From a checkpoint of a small mixture-of-experts model trained on Wikipedia: vocabulary 15812, 192 GELU neurons an expert.
Below are experts of layer 4 (counted from 0) of a mixture-of-experts language model. Rows are named router (the router's row for the expert), up (a neuron's input weights, with its number), down (a neuron's output weights, with its number) and show model dimensions 0-255. Each number is 128 + 24 x the weight over its row's rms, rounded and kept within 0 to 255. Numbers have three digits each.
Before each expert's rows: "comes before" lists some tokens at least twice as common just after its tokens as in all text; "raises" lists some tokens whose logits its average output raises strongly, later layers aside. This comes from a sample of Wikipedia text that the model never trained on. Tokens count by the router's weight.

# expert 10
comes before: "|", "\n", "-", "The", "In", "=="
raises: "-", "\n", "===", "|", "202", "C"
router:127092125118118076128133161148107126132133096116146133084107155143120133089159165080114115129166121117105151101136131117120141162106080107128166094144121143124104097119112133106145179141131117075123101131120103157092131103093120121161111181131141150094142151120110120126136119137115121143117097109120084167158139145127149129097129110088118114133135121111147167175132145140091157147120136117132133110117132114180157129158132114109127119157134121097074119135081144142119140139114179132141140128158098114100106153169168129146130183143105097137126049143097100134142084160120124143103103138108045139124136156163129082130126123167106170154158156119124131153113158164149134136095156115141123122174139087108122103118111116143146121141125149094141142175137122134164118121098123
up3:082165104152144159124149122160138121169121107118137104123158149117175148156173165136152138134144139086072147097137125110142113138146097078089063125138138118158135146106146147156117105132123116092162122149115080151144155107113142126080145150157141130141122110109151111150166108157135142131115133132118101146100151108136108122142103165116107138114144166137117143118115105129072138117172137125112175099100075167118111125143140122112154148167124136146135157110174110125080136088075144112111128133124144106125132059133139127131150119142124103145105133128117148110135181108139096109119103164143118136164100120111145142100127160117131122144145133131091143150143119130119146168143128099170126106082127138103160079142159161094140152166124107150137135056090135116169114111131134
down3:141129108134146122164128129129134114130075093061112114063122144162126154111120087158145125165131111142168130123136152129128102107123116123080159048102120131126149129129101101140134158106106110130156094142193139105095146131098113149110154126114136096067127129123105109127078110096149113102165138087146125126114091124171145130145163134105121094120118159136133163109105097127156122152154105173118169131160127111151132105146107138154155131165110076153133140114104140112075122097163104125150089137131116094139161129126109134156118148096145105165117145136109135137094147095114141102126097150109111103156116113122140149104156093143136157170139128145130131164098136135166119094136132122137150155113122128138150164191132122161113158124130150091146173128153111103112128130148143
up4:098105148126107120071140145126120191110152124167110186119150117132136171112093120134136148120129126149123133131136121116118130079096115112083130175088110131106126145147140168130090132110132111157119148122131111144176140124129132088113173123100170132102114085130129143168129156154135105107120146108163129136101158148107097113106147114097164126118124132130145146139156159122099089134137101094119123154143129149176103148110111157157126133117145146115122143133161170123145106106152156150108157153079128135149096124126135122140116149138101138103106193086116174136143141129145141134128088111136126123086148113152101137156188119129147131150121138148122122161134123110124128105150170124058120106142169184148117103115152072113117091154141167105164109075115123091162107150136136
down4:118140156165177133187165130128131132112147142124129084169146164119147115128142099121158108114103098133149126122108131117129139167120137125091145118144148114134122128130140088120169137123142131141122121169121155140140127147140102150130116117151125164147122148139137150123115103093116119183127124151138136107185132127161156172180135141181114103174111117152118159142094123095138115149149158121150150128118130122086141143140077121158151136140138130132105052125097125143102127130086118142146072113142178136145159143135097114087113147107118128145114130169108118177130111103127154104128142155153141127134133114097142102092112140116098151151156100111184130143142136114113142174127113101173152129123104066105169135155139181145113130138104079165105133175175147135142156125083117
up5:125096135134134129099090123137136126117112139131098115130113089108114141143119101126163148125130139140122146120104098173143135085143168124167080146132131111120085100116097146114169168117112128133146165111094133166102173125136119123115097106108181139135130127155140147169131132143132118120082134115114123092113130134118138114168138170086121123125105074073101146138095105138125106135126097145098123061134102149137124080137126129131112156114145170125123112089101118146109073141134109100147138100162138136085094146127118120132148152129159163113112151106120128163145080166159144121105158080198132105139123186105110142147143106117188127109098154134090160141127125142091101139122142143162129171135119132119106100119181142153134105099176129124161137147149148128103131131096116
down5:197164125092147136118108121119163114135109133140160120114118071156111107127163087115102117123124099130151154091111129105128107113151100085127139142148098141088131123141166121100156088153141121150126146100158128096122156104120118105102109153149134099151121110126120145132156142078166126115133160145122127154142152100149167143148131130145107116139122139154120108113147086113149125145114111115127175146126097149127118102149156132139155105132122129110113130143147144085082139132118168143133166115112113129133116104123141102120116152133084133140152124112078115108161131094065174119163137136110113117137201139109110085115112137140089140136093150161127121129085160142111165146111111130151109160148088112102103131122117170163082149159112089113119102132184114153129082147200095
up6:180125149108128089113116083133129160181117102095071132107130130146114132125128117136098115091163096142106135092134134141167079060110100124141115120101122131143127106103128155122140111172155127137107164112142114160122121122119159116107121157139137147141167129100111098134144136150107118143113114115118147127138121155128101137139131138149158134124139107113145113144202128113097106137141175125150150147092152119155119158133144126122149125115137094134098138114091188141109125188104168101101102133144102108090102159176118158110160107127096098172127080125128140119158077174142148121127118137083115138166162111093123150183131123167136133140146063107111109139139096102132117118125125156174174117157123129137147152143117150132141148127099108142113128115151112137106102151151174
down6:115143138117110121114112110120123123136157111089073105113117107118138101157126068125140178124124143125186131111133129159146131143112149079111131144145103106119061166097136083152156099158140084124107132138135120147127136105176172139140105185106123163161116130098135101082147115119148140112140104105097100156128119132142140173117157142118141151123122113094124074150066139136111129098149114156114079126089162148147110091087132158150133149132113099115174104162113093127116100132141147121121129102125138144221116103151114113111098096119110151098121119139151113108129096143091107142133108133084110124100144115093145128097092150091135143114120133138171151121117121152094101158172142107145141121123175132106100123107119107150123121123121132125123149151095134139132124097117096
up7:142113128152125127139115156136144085136145106117131126158139134131143107144086130128143154124079133120162146095125107095143102138106141124116094099140052200122104160084139088084146106155075098156141081137131129152127128126125179112131101157140151114168132138137087100110153118121169136124113113134120097151118155114159146152153133090097098136138145149165147140144170160117129145119136138145112122137075140117136154133113111126132138144123110155124105110130147118123117131154148176116152152059146142098121155133130153116143117083127147152152144115163089080160144107098150172097150133140128091166151110155137153121137123108135160179135142152110126130098092164101126130149106128195151145124156136150143171100151144140128120158143146112117118134073133137146140116097124074
down7:078126143168107071142131132155119137144149081109136106094143119160143178131184155131106107127121101141069145096144145136092140172126113109162130120111127143113165101154138145118152140108174126178127148091107158102116113125113116092148162108124100136105108111124122160155127192073090127145141137131099175136101110165073142111130103178136140139099148096118113118167119117164082122179138151128143120131123127129141086105176123099105168116141089127112120119139107115136102147126134144120087116176094148139118121101155132129101143168191163140153125117098159136121129135146131104140135153120125161145107153149119120094107138100104108114129136091139133130137165128104142126136158101114109150122121148127094131133065122092137095113110141131147099120144146116110101138148155121
up8:144143139160103105133152130145092103108161154127160112147122165126145125120105103111116146108099159121106139142110128168168088141157155150154113103101135111139139139107098138146115097133160130095107090124127152187130127145116129113117077136129196110143146151091130050188142180148114142163104118120137106154158141121111103117126121068115138129159141152151129085161132083121132137101150147120122132135133130131125110062146110142137125111163119109179118120117125131149146101132130135121126116107124156157129072092163091124144122131097100157127119115128116148178167144160176141134098100109131090104122105141096110155145168139105110131138146101182142134104114103097144130124081107135126133118138116139125122112104089182118149109118160109114130149154125111138127178179117127
down8:146132138145177141154146132134098145122082140163101096173117097184159133153179171106157159127103132107110098103098155119124134100111138127129086132127114130143138107171120103130127098139179133194094105162126111081118073102156144133151164144103104104139100119143132159119133134092130174110172102151111137161135147129126172110068127174129164126124111121132149133113104122150111102162127139123082139113149154125141119115134122124117127159138146136110134108140097127100147143131114133139112144115128141133105168129160134115136135155094145188139126158153158127095097145146123155113172102166124114107144138117132158104108126090164131104144116109084132139146130144151136141131156153114128119130164168147116121111132160108104113086155121158126186081132117103164185118106165134
up9:104096107100116141179138148137125099112136141138166137107159165093093095131168155143144126128110136114097154099124134122105111115123136120133117108137080135147131156075145071171134133144104140153104153140129131095107118106146120140127106132156122143097154126140105108149132133173156128105144143126101134177107152108114173120132091163107124168149154146145101120134110160104125107121147131138157094148176156129146099157139153124100130126101180132119125128155117098105093135111149123099114128126110076082117129082125120157097120146123155145166100148173132134113139121122130116153137117088138085114153114162127124189143187120157102120122155099112085139148098158179171116131128121129126109126121151130083119143111128127091109116175182101105141119118110171162157185142104155
down9:120168162146142113120095055085119113133163128156113162106089140141144167157086164163114133164128126139145110158111102149147174129158125123170144101132146077140175128138090137086128128156128117123151091117135177199123156122100118098150119092095124112145120182133156082125133136136115140116132115135171139118136145156150124118126149132095123091129142146103135133159118167149146131170135099136101146131146111129124123086120148150063110127138120131094111123120126095138154113143148095159131110121125182155162146135124130121131104148120151108135144125143123076161131138133127141126120131066125127143146169125121090127165109111138116106138143153122111135131161099135096131076127102116109144105141131134073149207150099108141130127081101134125137152118127097159123134151138138
up10:149154083139153155102149127159115108130095094194161128112149146114182106162098112099086166099122150104144142126140138109077161121146120131156096091136092122111112161119147122147129116125098084152153133156145142116091092081136130101131146150130133135097099147078106120118123139111166098138122108132108122200138160120123124122165131113139124128128148110149125139151161116138123136121170123127128131121101123128149105121182159095102171100133110154132133135150117137108093118132129120142109144161145115080130135090126094134104145126156120105115096163126129117187153074111145118136154160118145117082165120142168132083105130163110137119132101155112161107120149142113104153107138102115068141093153087122151120169121150136147130159081133129138099137103121075139135097162130126
down10:123131140147112112153165148131176165118155150119089092121131132133123099124130099111080162136162140125109107087156117137121116146142113114127130100107151127161141151108111177096125133136154123076167117141127127122114117149145140134103126145153135130151151101151136146127166126134120122138121123079123140137099133127147106128119136132034130125125112084120108102105151110131096135113087150125134083152135101141133164168131132149164134127132138132145100129139102154153142123143165167073089054083133118162142126144105115113147087154116109145107148132126103107127161130081139158116105150132076126184114113127157073099100151095135067153130181138164133145146125109100115171164105096132092149121165119098095117114096132155108135117139136123113084146140095112127125160117138145
up11:087112155126086106121132162102135148122121151046141121131153141184116121130165119108111138181117107098118130097102118098076107129164170158081121101151112107152100121136126090141126153103132127118137105129079132138132091151124114147163132123093127123114071069129112138111166139146104152144179135107145110169161153115129160100124120121126109121152158142154127143143126150136155120155143152112106113138124146138141094114119164164146137115125135157137111126129105115092138130137138139172120093136162127143144112138151126134149157130107140109142098140096136145117187093165160138110108136134144126151145142146098101146151122111125149105179144063145108105179107142126145142114122107110123103124136154131109145163113098154163167104192174136103129179122112106127081130141111100
down11:114183080130138145122156134160098081098128104207154149115127154145151158109146122146135159125165100144105148131094152118116138140154104122148131092150133150139130113150130165119126087136153132108130148122153164137114150091144171108111131127154162089133138125151117131142096128093149098125142135117116093132114105135150100138135121089154130131119105140071131096140125139157164088137130158161150128131108129128144155133098113148067114135110121112104074148136157168155120143141147145164155125125126163088100154108133149093164124123073124128178126102137117121111143093123161129148116120110103145066088158076112151109097108136113120166091163146147103161145098122132131133144167130137122109139112136127132070131094118155152102110092138120115154101152071140116139155125148158
up12:095089157121154120098087145112118126114096119135131168123138122109126118091169087122129133136152142118093128130125195128074134136086107146143143123146121111115060171140130059116109136128125129091134139145111076176125183116129126140089094154104105139137121135182133118078128152156110143093136129095108123146139148162135089092117125169140107109090131154125094136144160151145088098150118109138112156164163124141139148131145090109180147138115117123142130145145129154128157122138151102108089148139141146097128094148126116158121119181112130149139083109155116104182167125141133142120123096114120128115113140144149083111109112109100133091096139138125157088122106108130136138109129132123134158114134141166114147127119139112106142160115160166147166153140092146105140153105177170
down12:109115132114112117132150125157145127109161139115111065163122187104138170159101163114085106111115122146119159128110116125149134131183143114133110138100102114143129120093097165113100127137150150151149093129155126099116119091141103166137166123133103122155168158118144179160117087138095102157184129127126163107155112130140138117199151129149156123155104127129131106131145129093120103123145160185120135140121118106118120116137163127087129117100119116115143103064136098108084158110116107148161120103100165168137146135127179116134149077174125119095156107112168126084104128152114134138119143113121120125140145132129155149139123097147146104152134136150131132137129159134149111146078151107101119125120140109108181126103112143105095102136115149107125118172189125112109131111095075
up13:096120141139111114150137142131139122095119115183104145120107156149114147139178106149112130121149114123128119087187135133102076128079113114123121110148119134133137136155092078073090100125149112123128147134171101169110140132096122117127132137118125127107116147110129150104153078136161156141109099161137061122090112153093112138147101145128141131136136090141161145157126099129115088144100136072134141135111094135172116134114118103161146134153147154121161159144196095138130128150109164161148147102132130127143143133099119136131139162120148119107117140117076099176161100155122147113111103089151137177143144135114125119077114113169088091149118138125072132150138089125147122167136124133084129135125145093121140092135112149150137158137127158082115124157158126105119112142101175
down13:127151089153104150122130157120119110137158149110110128164179151147167118081162125126161140118128113132081142127104136095130116128120124111144135109161138106119150131121141142141107138117112169131118128182123150071122112173131145155146146130141150154108154071128121115120095172102104123103123116105127125114129085083100153114130103117100130150118096125136071135115097172123157161137155171159095123119075130149086082145095139145119055148082120143102134108093073170143153125109084082113139146108117090135119126177111148138117112102152122114097126115173171119100083137176121117141134117191115179120120126122125143123153122109106144132133172112093153139123138173117169129131123144109129133118114127137134116157143133126146131099119156102135132105137136146144120105134097144
up14:133072111116145129142126137119141075108126088133194131076167135171114145120113158085145201094102126145120112134135139123163148160132109157120170139103101134103144153150156162121128119088106121130118092112136137137123132089146158109134169124148154120106089140166127126141160148103117136111108120116135134099145149104134116142112142121132115131105125142087190118107146120165171151154146103121147107116124108139099136167136139140111138128119100102159136121210123126122095078178131140148155148164131134103134149103136146125147141158153176133123115139146060153114082071173126147145142121116120088127146146138146140106103137125128094116124147085120139123156117155157147117105100146164162110116132132107116112076140105102171141114126166124123134104127117141107108128106091115
down14:141172155130111157123140099107151140128161042115081121146092110072113121095084120132137112134170144125135120113069102140109172144097138102139169095184137148134166126112137116159130122100128133139130133113142104141099145170112112167126098135081123111147119148146131137109074104165139142102114106147123125170141107127174157162113104128141104151124116121152082100107125133090125146098074141156112154136147127114156128109101118077117130126126175134154134119140130092087134146126109114123099114134114102132123118165112113145132114138150152069127175140120138089139138122122109084124112096137123147136139125156097132148167085106143142103129137151100156135149096124144121114115142120105118113137127106102080139172108086180155116126151137181109142158148127138129158139165124139
up15:114112128189139134166124125104141139114168141147137105147095129142119105116136153092126111159149130125123135111142111128093116100124147155091156115121144105089121099141146092139100121123145120159143164125115097159123127126150076144120162103132113137095158125165093091138162144142133122159102107164139135130136101117076082158115099190092131100136114110117129134118135129107097077137099142092092136147166154126136115131106144119135151163115141125120166133163106147129135090124129111105141160106120096099098133130140116101108115131188123139129138105135096108077143121140147106152134190157138122130077075128168129131154117147144140119124071115115135156092108144132125107089123134147110139165109147123106190058108099154129116134143147096115150116079185131109150120110095103
down15:116134154089126166124134098121129143169124109100089131111134099121104107158120120129125111089130147154141091138194109086104137118129119122152106118162116122125076147144151149137119086133154103142109116162114116159147113100119117149123123176129153129136130133158129150118125130166108134102166098144098104101129139164127162134148086163151140172124115131120119113081172112153092110139131143149110140113134123106149121152143139115118099115144107132099165084138112123121210144153165142124100115042116151121196122144164122116102135117105156122091154114135134133174150121110149109120132095120126049171122134126155088141114153101121152130086132123113114144110124132151178147164121132110136109162165116123086152134098161133165103131112125141147094149123122147117158144092144118
up16:119145151137073143110120090139169113094152121145107136123120139146159101155127112113149155091108164150166121116130132125104104169095123119135128119117103144115130104121164180110121132152123155104153136101107167117138128114093109119146104137131104107157164166121146137159155129105158143152090104118154119184113165147125100119130165139168096155100095120121125108077136142072139113153145118082148157161124142148185133129138155117096128139130109125161109178100123151137125110128125131114151121134129145128113163130161120159169114138142107109144100145127140125093118154100117155156121117175100125145101174141128161148149101133125143124126148079110123126185126151194167100130121085112170108115134099131153188160136125126119145097119068116147135159145084118090110161141118130
down16:111065152142151109116135124170113168127114171184178125149127143126140080166170102097122128109115152135112136143136107091128148105113152128133150131133120128120149182139116098154139085122174155120140144148169125115076121104114135125136165139124109109113119152145154104173116111086182148123117124195091119170148118150151112126102144149135143131119147149167133103103118164127133115106112113141131127169140155122093104124125137150144140143111138141123148107162098100153129148141108146190110114161133140118105173116136100119115201092070086126122085102114135146133101136105128145127129107144151108129119130089130126124135148124137114112130158172152080139155105156106089112081141115143131110100125109109111125144178132125119145091110147124183111110140133145104165138115101141
up17:128080112148094112108148121115151140157118159132131142158101144136114094162100147099121135134120114153137153125129110141130155125134090115120162132077128153122104134115096144100141093143110085181174089115175117143114165128116114082178157111141118135129122075102114108139159135101146135153110160074112134153152131175123129132160145131119174138106130141150135134128144118107134136100100141142142120173099154130124118177128152118103091089110190141094129105114095144154133114117142162153104135138106091110082126142105201114150161177155110127124142177150102091141153115130140138135113134105133098136133118132159097048098172106119138114114159138143149127121109121143118152143146148131143131170162118159106123145104129156151118098132121142135129108113083117119141109111095077
down17:106133130097099167125149083123139128124117119106135131141137159102107142144131112119151099134177120105114172142118129134132128115103141118132121126153110091177141117109157096128099120122082121091118176156084120101139139095136073134144106116120167149155092168150154127164109137140123129145157099189110129117137108102129136165068131101117104136133136108148079125125152102169122170135164119123111123131144150163091126142115154154139108151115118096147146113128139137128143135146133122189141128141149144114135173112118142149136161165088169104082104119177109131120110095105154137140136117138115165182117144139140118175140169151167130142077121160136123072081115131118105077143154120141118148157101107114135183108129134092149154143129149094129096155144160102122100124124110154
up18:154158118128130137127138164135090108149103138108169103145152111156149152111119126121101155135069125117123114106160090098149087124140148105188143106141117116112132089126090180124130130097126156069110160175139104133103107097095141090159159142160142124114138130083164144103092134120107092141099122131123139163131155148121168116115123160157093107161136115135097138152141146119120120119150142109121068130136127196077144155118114124131150128122153096109133124119118165105190143154132125118170138110156134139079115155115121109115158150122091114119139135203142139118159149095138149108126141131173110138140133151127113106113105123095075138119114152115105145134160091140167121135144137117112159145156121131144123135130117132150081155127153128138144118116140170101181134178149116
down18:087117126143148167169149113123133143131146150096149135087145164141120118124126196141145128158123128104097115129117109130132115154153113122100121165127126170170135144089098141138132093161155119141133135109152160115110146131121143109142109111137115147103143109140133160142113106133121185083182141116102141124136136148134141106137125154134119123109104161105131095129129143082109148135088105158116139118183158112171134148121126133193089128073105150118143144141153098138116098124138140143111143201105126143150128130148141145170079137105141137158123126091147156134091120098162088160130143095120163127126126090153148111086121082140163166146098138135161101095131133150135145136140141122188114148114131166171134132096143125085141076084142117126093106151107149093097152112122103
up19:153101160164156126108139120108100181136123144133154073108133187123129122130132135103136103146135109150084150093102133124168146097125094107123093110144104121133139151126130081160142152113116109149113138135137112169145163116121121125115167082090109117100121108119148105139109133149162137130098088177127146154153138146114125157076173120141108140127133139128157100140123098148121115122134125085127121120140155089094074091178123107121119160125145128131127169141102161086116117121118145110132125132150141138124133160177112140128116119125177165104156113116104116123087157182132094124153139120108119087136152082133153126116138098177090098130127144101124139122123149106143143123155104093135108121156134137110136085143162090153102106175118113097167122114111102135188098120082176
down19:099119105070095086115104140133118075110181125105107098099122114140115135119092164136083153119186182104168113143168132128136114156070128135081134108126165096105135147114139131102112088143122117130113114168128084134124092106107146110117120170177120142114116137121115128140142108149123125114116095125101167120100137132126115143094126083137133108122147118085136213122124113140142118134135151107132120102101126179182158112112128122138168107121158093122125092148125116151107101153100118122141099107115153086126131092149136152124134160123072130127115127140133149130161123136087150123162091112095134178113106131134153148164098103155145129114145112114099147099107099142114086095122143165140088130116101108128145139138110108114140124117162111134087130132142133154075138142151136
up20:138140144122138149124131097115187134091124144100126145138144146103109126144176184116112167103142128114151134129116115187102175158094122100126122137094125138146101139090108087134116127118119132100095131183165151096126104134112114138133137139136133139114148137141095095145137101149142102162085104153130129159121114171172137173120132088092122116084112133193120142122113133125115141116143106121142081097134162127120114149160087159091162125178101148128156115129120116089112121117095101174128203137125142101136165123120120116155133152147083144115092157173122157154124159125183126129108117116111103122141153137154149145146108125144102176146107117080147123099107123147111118173170122086126152101136119104082145121156109098116122120154094103128112138128124139133126145145096129
down20:114133117072118099146129167143080124104150137132118074108121126113147176114081105116126056146147121155144117122138132082146138120092099161096138148157163103116118101141117100141123134126126121142161099111117109115127131188088102126117084113087128159125113083133146170131117177145111119133116149090130127095108147138104082130119152101134130142165136142175129146146129120144123095154091138139130154117131106103143164116139147099121126149104167100119095099127112134141130124107157149088163077108158137136116121147124143145115101109060134120131120131096115119127133122085068088123159126114120108142107108141130103150106134135147100093092151160134138117130150145130103128118117111133147073154119112151161150136130162152201144172101168126119127146113133148145156172098104118
up21:108132164132123099134132146123157091091101138127110137127103103143127159135114107089088144133095097124153158108109103133133145124150155112100119142124084095131140112122126112134159147162126114143127123094109069109122106133140140140169143107172128114147156135135136091102124142119173150119172109138096131132137120127068114091078123165099085129139106146128085108146176104113139135095126146112157145145111123109090130138141137120144135135139147120117122115104150171167138153117099135104088127111099129102100087122170170114140069120100079142134156133106163100120127102103127099123093167115142119120140177108106094146152124123145136134148149116122101174143078151125127116099136104107109118130160105163096184117093118103088135185104158115110205118142114127104122131116128170
down21:150095145132102111113077126159099159135134166151156139159144101143151148122122156108146155113123115127161131189140142168120121138096127176164145127112118176114125113179149092129125143108146143084089131133164185133163104127140092102113079177105169131138082099087117127148123143116111130125120105116081175138098146152124081098105116132159112169088126134137125123089136120167098125156105098136104149139146135113174133097140137140153121157086137125091130090159111128119143160132132132131120108151158097130142136170137087110138161145126161097121139130142081113105140179137148140127110103133104113131141103055139139103139110111121113125098069142168154120139125144166106140146129129122141134132159145148138145139139145120169136089145157131127092149102157125125136138127123087
up22:133156106138126114144111111140102147131072118114125133084148159130164106158125106141091140120121127088142138112140145127125127099120127115154097155140113098110148168149137143124119131154182119119129124128114133137133158122079162130131099133130126173116135111129116093117112083112119121155105089128105131151148152148141095121109115119096178136128146115105154121128176154103110105110162107152129129115119182140106165186130180138108178143137107089167165142081098131144132129133141128144132153101112138121116165106164117149124102130103166142116131153112146144130094164121130187117113136112124106145155121164131096044128083109118160128119119132132155119130088158133111172162135131141089154195173129129128155138089102136108115129144127140150109164163143155106159143134172185
down22:128137102149113137104102141130111157117147122171122146137124104118100144145136153121126129152122130138145116085124160131114088159183136116133118086124095162129149133107135159149147132134176112153135146142137143130160130087123139132113118144114150129114152138121123126093115107128152164170111153158096106082196127130150134164145118095138167082121125114118122133170145118135102096139106101145117120127104101161149177147114091142111136081154108109107097113129119123159128096095128121106124111098085107117156144081179165153159110126138134149199119161106172162134116159124112136166129133123116117117119151121071101176145120156075154124129162096121129099093116119153137140093113102091110138129127128122126156132115120134106081193083124120124077176130132104130096108133148092
up23:128152118142101166133123145107114073111162105124154123107172076115161112119112141103129126128178139099096129063136155124152120141114144111135164129144171138119126129153142147121141092117115178121131110126092101154094172151137099107166101087154113116150166126122128137184134131136157121097099068103086105134146154065104114143130143144091128134135128165098124152161128155116130139114129166116141132129143126069195155099125152176116151138131199088145129121092149129128124095127072115100129176123110140109106144131102103087141081133137164179160117132136133125158138125140152121155132132125150116144115133125117123135147116110137101102136124150111151147121096152153101117121130132156135105132123091091159104108150156138107119118136132104143137144117147100106129090159139155
down23:097106103127119115139136139146127100142144148156169130119100144101112134117126152118126111164115041151097136148108117120118156131131139165101135124148110129130148133125130125114127140162184138119123165148150122157108135129133123115107150181116115067107144127117087129129095111109115114121152166136130155125113120126075136121118119184115135111134089130151163121164144097138143112102142096144109157087156115096108158082080132076164127115106188132111122117148141123123113126121131125127087130150142146146151113141138111121134163150088123101145129145138119114066148086141094118121104109124069090091140156143127109146105119130146166137163125143197134104145136149155176140160124131138132118127127143121045104148091137139175155113164128130136134078158086130123130166133130118
up24:112108145089125142151142116139142109150118175131105080140162173114113193143101163130105147094099156106129109089133125108113141139101104117151118131106104110139123122136137054166111154113152160176116129135101139117130116107111118095155161129124098177125164119088126156111167110132133163129145137099100128141128117147129128107145123190143124131157128120108101124142147141110169131121110138137144138168112138195148123108174138134118140120163116169122122145138129151103129129106077138141142130087133158125144100150156116155083085096120110142077103108116134132149179145115096107139094091106098170124125189120125169115099146112126155128148128101107130108125146119121124147123115171119159086136122147158094155104094174131099116150137104135143149125105079081122122135108159125
down24:105095125117145097104138140145106160147104157140114129124100100155086090143148157106149125160125119126098138137135128144111119113100131129146105112111122105116133127129164137119107076085128098081090140120176120108121126117126111110117130120112152088104061109093108097128088158142137106121113101163085134125109141116133137080109114109092144138083113167132139102135124095133098119128155086133121117112138138114109102147119115128111132123131126088101153138128129099120145086121179126126143100102148114136109114116112125093162130187081078139152129150152101151130092115141122160099180112126135111105118106119147098154120150089173138162063126081099161101114134158083093130147081101166152118122101110123142108131126142114138138117091138087080128097151117188112137166117111134
up25:120096135102153112112104149108097100137110089132164108113161164126150146162106113117145147096126124113149107122113108094145167127150104100102080130114128142154092075119164153132104080123138127155103138096117135125081103143132133111133173079126135115160119137117145141130134148124149159130112092125118088087131160122153133171125104134096137136132137141146109172114151160135143135119120134125122101105155160139119169131123129130147122147131133121154113133132107108120146138111144128151088137114097149083103141115106113118132120160111153119140104179081090109146060109121166115090103172136161136102156179148155192075140137161114145129112161196181137119109117134108083124165141122142129126171114162138132081126093141104101144138122138131154098113145149129130133091176146143
down25:143105113127141134095130119170110136124093128173141114124097124135122134136116108145128113140146181144111112131104110133096092073092125125153119078120138138143161122083144124112147139162109111084141121191174086134112134145117118149130157135090167072152134136077114109147119145119081114160135166154155166116157134099135134113160166119125114107116147178146125125128087115088107157127174127129132115137114140136094130094129151124138126139133147135124133166144145102084115132131132142116100144121148112130114097086161114137142163116178140140117144174159120142106130155122078116138148083146153094096113162158151122104089148140165129122154140116110123107158087122177108107179109137149114184110140113117131170100154107148155148136159101119148162170129112164135134094138126100
up26:149123119098142104128106131126162098138116119116130125096124098132114104152155138101180159155146101125113145147088137118170143132153141169120150096136156128135111116154147132124156168086147147075130173164166079155103105088099136077118130083165105094144118144127122091135138076094077134150133156101129083141160087113080136121091137102104113121105115150081161147153172167127096125124110112111148087144114164160099128140151118134124135164155069112109120085150126106149110126119104126154109128106130152144122147140168145166131113153159149144099123107108121135101109103128102123125124131108149161104121177115144135111142133126170100122112117164139161160129123117127130090120130153111120160138151163130162093090078110139129110129116164161112163121133130160169134130144138126
down26:099141111137131132151155110126097134121125153127114130107143135142119125107159184165112144142135132103145094097148070159121121139129124089128107189140101116139138092123131140130156097133108131100139138115092141149116163124104106154146152126122112081169119157144145103141122178140143150069150087128143145088096122123185122069149147132141121112128124124105105096069110155120111113102096094121141152097140094141093133137094104126123154176069148111117139150141105141108151159142129145112150117143107120127134136115105112120141136138091151155152161185153147126141146135118099103094138159157153106126132130148141146097113141118153182131149138095144060113121092146158143139113095178159112139139113154156124158096159091113108149133135117082127090086105131108136139088158137122
up27:135128130099166106138163133136136137113113121128155095175103114186127128130165149127112144135100084118188128129119107150133146125146166136128164158116178127114098139151123165118129158149125123065106156118134097123133147158145099104130133100151134111155103090130127118145075143138134120084140112116083092166130099097120134093159127092124135110125172141123129156132105140126132127137138151096079113111151115174087135140125138128137093138113140097125127161119127135131133112146110137099124160135098128106139109131109103133108176117100150085148130068133133157165118156135117132166134121176160137169126140141115096127132116151156133119135135125114090113077094060111118116130139099104133131104160105099113188168157114117112123106075181118119172145141090128168118140170155131
down27:068183100165171154114106118065127145116085153143118153157124090153093131135146121168099154135154138142145201133137148145131111146148118122151148101117097109129125118139113151157126156136192161116133130102131120136121172136091141130099134144115142151081118129130105119111111147154121123095128122104147151110134125160126100122116135133101124156182144096129137108117138132175112128088115109126135127145144132143130092160117153166107155107175155095166172132117138159129147079127145125117096137150165128143170135139094139124153128120133086149169119102145121140087126111136126095133154165119137128127124128113148161128125138139152159195110113150131101114141083129129105110108132114134145091138141170134153077133093160088165128138129152141106096141113139071101105083113157135
up28:113159139114101136132136123125126142106091122082118104202157129096102124111122098100106121124095147147138124148104099125106097129115136127132124168138098142103104116092127151119147129128125182120107127125097099142099138129116170170125075083130160139089121160149102134135137143090121147089165114133128129145124104121096118130063164153094122126151120129093131120126182151144120107116175113137153110090108123158098131136167130152135112113139120142067156152127182090161096169123181161125135165114102150112103124139123112117152132153140103105152145127136163112133120153106127103085125167118095142087119137126128148137105106104134132157128142167129146191153107153148172121136113126150173132107141132112104155113129130097105108078160100154120158101138108141124121121160184143
down28:182134107120117107145093121140105145119153138130115088131149132117085147149135177131060167120142075134182071167099176125130131123129164113101142130164149152112123111130109142124129172114116137087096118148106139139167136144135142128128114133110159139143155088124143094157102094107107107124102130151152133129161149093133112128108137140136108107092117143144075124141151132130134126091105168118152115117188099135132162157125133111141171148106115136113157180145126102107117144111131148086130127131145140138171112157149124173144087120116149125122133110108103143123099173135103145143133141116143098135099128122105141148100118181093158156123131163123129157124136096144137093123123073164115134171154170104132077121132068117134138148158132177168133152116131156110145105133165123
up29:079139112104152086132130090069134133148097111100103131135148126128142125130139115127120141078163157126102169160103122111116105166104112113134155128091130154152134121101126096126152105126115166079094156140110100162114126054139120136142108079138142136154108125138159129136120141094106124148154132095130110158152145145163148143152135135133125133074090196104135131095126109124131090106122167082116131102129122122117127075134116145123129066128139111126183074149146178131129086133123161098123157140132099116109142156126123145101124134145109143131118111113134142116124136127125193122125114125119146132118136143125153063141087129141153140147145131125136136145137163122108115127156146122133131120147065141112176118111155111083158139143172142080076157092107145138145153109144118
down29:172117145147143117136128148150151112118142157171165128123103147137143159120107157140098130103132115125090081139132103152134171115141123131139160142170132139135166142135156132114103105141130138113113150110127144112171119176128121103132098127116165138136148111146120138118185139142112101104144121087125142110113164090128116118177082114150118116130110145217130090126134116095111137117107115154147097148142135127126147119148118096086088123124137153094145160164123099138131197120126106167130128149112142145167141125078153135142131138118121102115158142145129141147130145151149082162118171097171166140110142128065133142154129133123100123120129119157088153110147079104142164135133122154118150158114166176107156157154113082155176134114099093158107127137117144105123117186092116